config.toml
d_shared_expert = 64
router_score = "sigmoid"
normalize_top_k = true
routed_scale = 1.0
router_noise = 0.05
init_std_router = 0.0351
norm = "rmsnorm"
beta1 = 0.9
train_tokens = 900000000
Below are experts of layer 7 (counted from 0) of a mixture-of-experts language model. Rows are named router (the router's row for the expert), gate (a neuron's input weights, with its number), up (a neuron's input weights, with its number), down (a neuron's output weights, with its number) and show model dimensions 80-159. Each number is 128 + 32 x the weight over its row's rms, rounded and kept within 0 to 255. Numbers have three digits each.
Before each expert's rows: "gets" lists some tokens that make up at least twice as much of what it gets as of all text; "comes before" lists some tokens at least twice as common just after its tokens as in all text. This comes from a sample of Wikipedia text that the model never trained on. Tokens count by the router's weight.

# expert 40
gets: "l", "ur", "ul", "ol", "r", "im"
comes before: "ation", "ations", "ant", "ate", "ary", "ance"
router:100135144141111126167178193145095150139067143156117152148141115170153125109176108126097128119113106090188103089119168054141166111059196113103095076138158223175162128086126125093084188130148153168095127144080166136137138064113070094154126125
gate0:113106132074161139130157180217114156132136120104141131090146158111162079134161129112117129058088134159143184085180151077180143087143100119099156122135093165131075129067139095130108136087161152149174173129090202161141154118134133157081111148
up0:118070169109096142078147077089070107162166118135164126172162134129070106129128130124054080145160093168155140078127136181048211084148199155083100112096122115132108123131137164135132089077086103197139115119155102153114136135177098133129114150
down0:129158100133097133102166074086122170157065093158174189096182119109137171100158148110134236127143096182162145127111112143126124116095175128169149112141110119131162086115199094121121109124128110127125146123125141153167144135139111142147168098
gate1:121101155135119107125152180105090146110120087158137082160147149101106161108111118182127142103089092138166113129148151082144102163072195070119118141138084140152138104103076146103115168122160131089104140132109186173142089128119121122113122126
up1:167102090217100129125143137157118104095143105189134122107087113131090092130143146146135181148137148113117148105047109136094078128106125197159088123129137112118095141146188088171149169124180102176116111156139144170137155098086137170192150152
down1:147138137106139132122139069094092085089162136102145129161099142205132162101138206126139088113085176151146067176161103152109089079185164152125146106107102059114078173114116122122095082140148156081125126109108114101094194159131115081151083077
gate2:104210138107095056095165173143148135114131131095134147060170160132098131102120140115150120086115176095091097109130114118177146128141196134097123164144084131145086167170155108129094177146192177110062099158132129114090179112165161111094121131
up2:137078100175155137130160088043088151119136098181124168124122126107076098123112125167136176130169044120121070127144099212091122103115113167129112132105149117084103089154068134171156121120174118155126138116105118145151099144136093096122165161
down2:167137152079139139059166143120100106140104202124100088100115134137128136134160078092088105101109110150121209116111153139099167172086066142149145144144157132093202140134164095129151123162134127128159158129155073078067129129122097105183146219
gate3:121118144126108146105175093176084143161132136121154167186119073165109126117108152149090111076131139135094086096164161064216058135098185082119131062144140127131200126156126079079114125135119125156095143156145178182156158156127130127165144105
up3:094121089125143091119192136136098171200114135155161101215147137110107110120105144162061090079152108087096104108168177095149147126063187112093135084161126160172187067144089091099094115130130133101113116187198153195127144133133136085170116089
down3:135200097188169156072140074135203144126085180110202153116161126113143101102132193190095100118135103170126107183191149151118089133162111092148126121141163142121149128101122124159136147150170186106125084145142092086156137181131107113142168091
gate4:113123120097175148123162140138178130116087115101107179141131134093121104100200156153102168062206110148107133075214124074145135126079195117102113130156109129130131117107133174096117149089116122174075131114090108071145181099097092103081127100
up4:114142105083175133148156114146170163134143133160107121137130125078098143141147075106112149087123120128107089081152139064138187151092123084100171121107095161148167147148112220082090115111157156134147127123066131141145130099156080117032120137
down4:058096132104132109162145147201149127085104114138090132167110106094137089076156151115159091131104152112124141114127177160141154143124162118033095147175187114173169120121130146106112074139130095143157053150118120165118213106078090087135107124
gate5:156103146075132134096187176088099173156063111159077151166110069127102156095141145160109088150141143071106131186125180137144145110110127124145144127155184164113094085102129121096127141129026161128091163121121117060079128063136101143199105148
up5:164119141121099134152152105118106102120095066141190156151097110117124131159153140170083126158096121124096078155099164106074143167095178148136104039030178143120129128111098112106131189138100161106118158143078156081130128101135055097168164162
down5:102123108095126177139128120217123125174137116153194159131128144133164062150115185042149167115185150123123102076155127163104092081152100095102144107136131168123094141157063144173148118135101058103160152100165093182080132161121110124051133135
gate6:169110233130156087096114103089102156116083065105136193152130075162139104116090159111108082155124137153147121139091095103145158094118158141158148129123141142111122133098131066075103165113112096145072122155162087094155180221113068177165093097
up6:128149079102136144146121125168209095091167196171102083077095120142167169163146111121114130124147101080101093165128153152158064138155080101166157122155119099119116120149123143130161094153161172112187119091084142126129073053150166113116134151
down6:157114174052083121149167129142097145101073150123135123150070167128100142119169079114096097085172117147122102136117177119139167162127101109168099145051159126166100131077129179129146176155106164134132070112094123180150087109102146113086122155
gate7:133107103060159130158134159112080116117101160093099083115124134164175104100081086056161162145125123094140150094105129147166144107128086093156123103176114163102160207141100065139119148164138149146133134141122127102120108177151139161203119086
up7:147156193184130133096087059119205132133164170177162123125134065125114132189121101154125121124147149156137122168131111089139064155129147142141155109095141086111117141095186179103159103144125167100161121100122142121152169125142146120073105188
down7:167171096140112128078148141112147177137134183156109146110147194111165154141127104111127096137172111175136144180113089100114138130106114116123161114134087147126121142116222192067108138127132137173107158121076158121107183149073169122136168113
gate8:144128137095104060135143162062118135143113150149117156113129119133126124099129105163126127155147107134114122219044106059176146088135188103102097141106139185129181116160087130148140153124109199133180121077117166127155156089091093153174166096
up8:147137110184152095151134074111120081116165108096121142101138112132164148135134153140190121164145162140089148119176152132106073146132102185086089123139061094094111127144130087125156129168157087161177095128156169150190157116108121101131152187
down8:113095103144113097121160107164125106122151102110044122136180149233136129166120106200140144154092101096087111163145139129118089130089120123078124149121146064127149163143114127156123120050116183147167138092124155137150120098107135050130145120
gate9:101164165153134182129173139152167121105098142129092068108131126142153120150149177145089115119143126111113126120099099159136067096132150095146137123153179147155089125136162123137117145131142195149150182156105162107130116092128166116152120100
up9:136097128122165145174195147084159152139095094072095089186093034134112166141127098114101133143081093141125117165087140101103130137140100112142177138143105139148155133133156092071132131127149207095139155134095094152097099084120166160170110097
down9:090111180142139166123155228110125132140081137119118069142099095102034150097109175139056105093137123118067125170116162144092090128119158169076163052181091131120140112147104114134144095137150164132116134108118129090084139133127139137180115112
gate10:114117078102130079146144161083095173176095162132062088115092202135102123061135131113119115142136050131171154087125121147161101063127145090123126150153095137148141095139128142121125119127159155125110088123152154116110113118111148094149141141
up10:124064132121165105053133191117109217108134122132120108101063152116119097078142115086106153131143113173197139142161180108165122132122125080173180177159081161131206127106137106145122126109120102165167137148144121129079110146114135081142154109
down10:171109140178105147158112202132061139100078131130140155142101138089124117160145132104139168117149125166137117135121133173106150145074149132109027167112126112136158110146158118173113139102115133112080152150109136079144128127165132080091129114
gate11:105164163125115140090170090097172152066078137177151163180174091120119088171137127163131177098135113148124157140076094104150050143119133137121126125162159065142132184162163169130067150132135096150162125148121159131097159103203120105118101174
up11:133185130098126128088195107086145141078089086191170206193164117127129126161138145166068120100094104147084109144100097136134104159101161135109134127189172094119124158147146120091073142100137098155135082135123154142143163165215114129132149141
down11:137111183115171138146152068098185147117099161127134115139137134096094115161123077173115093099151111118111087119113172147049140105076101173152204132131113142170131201127095116129122167120121097170105148107140125171173073106133076142081162164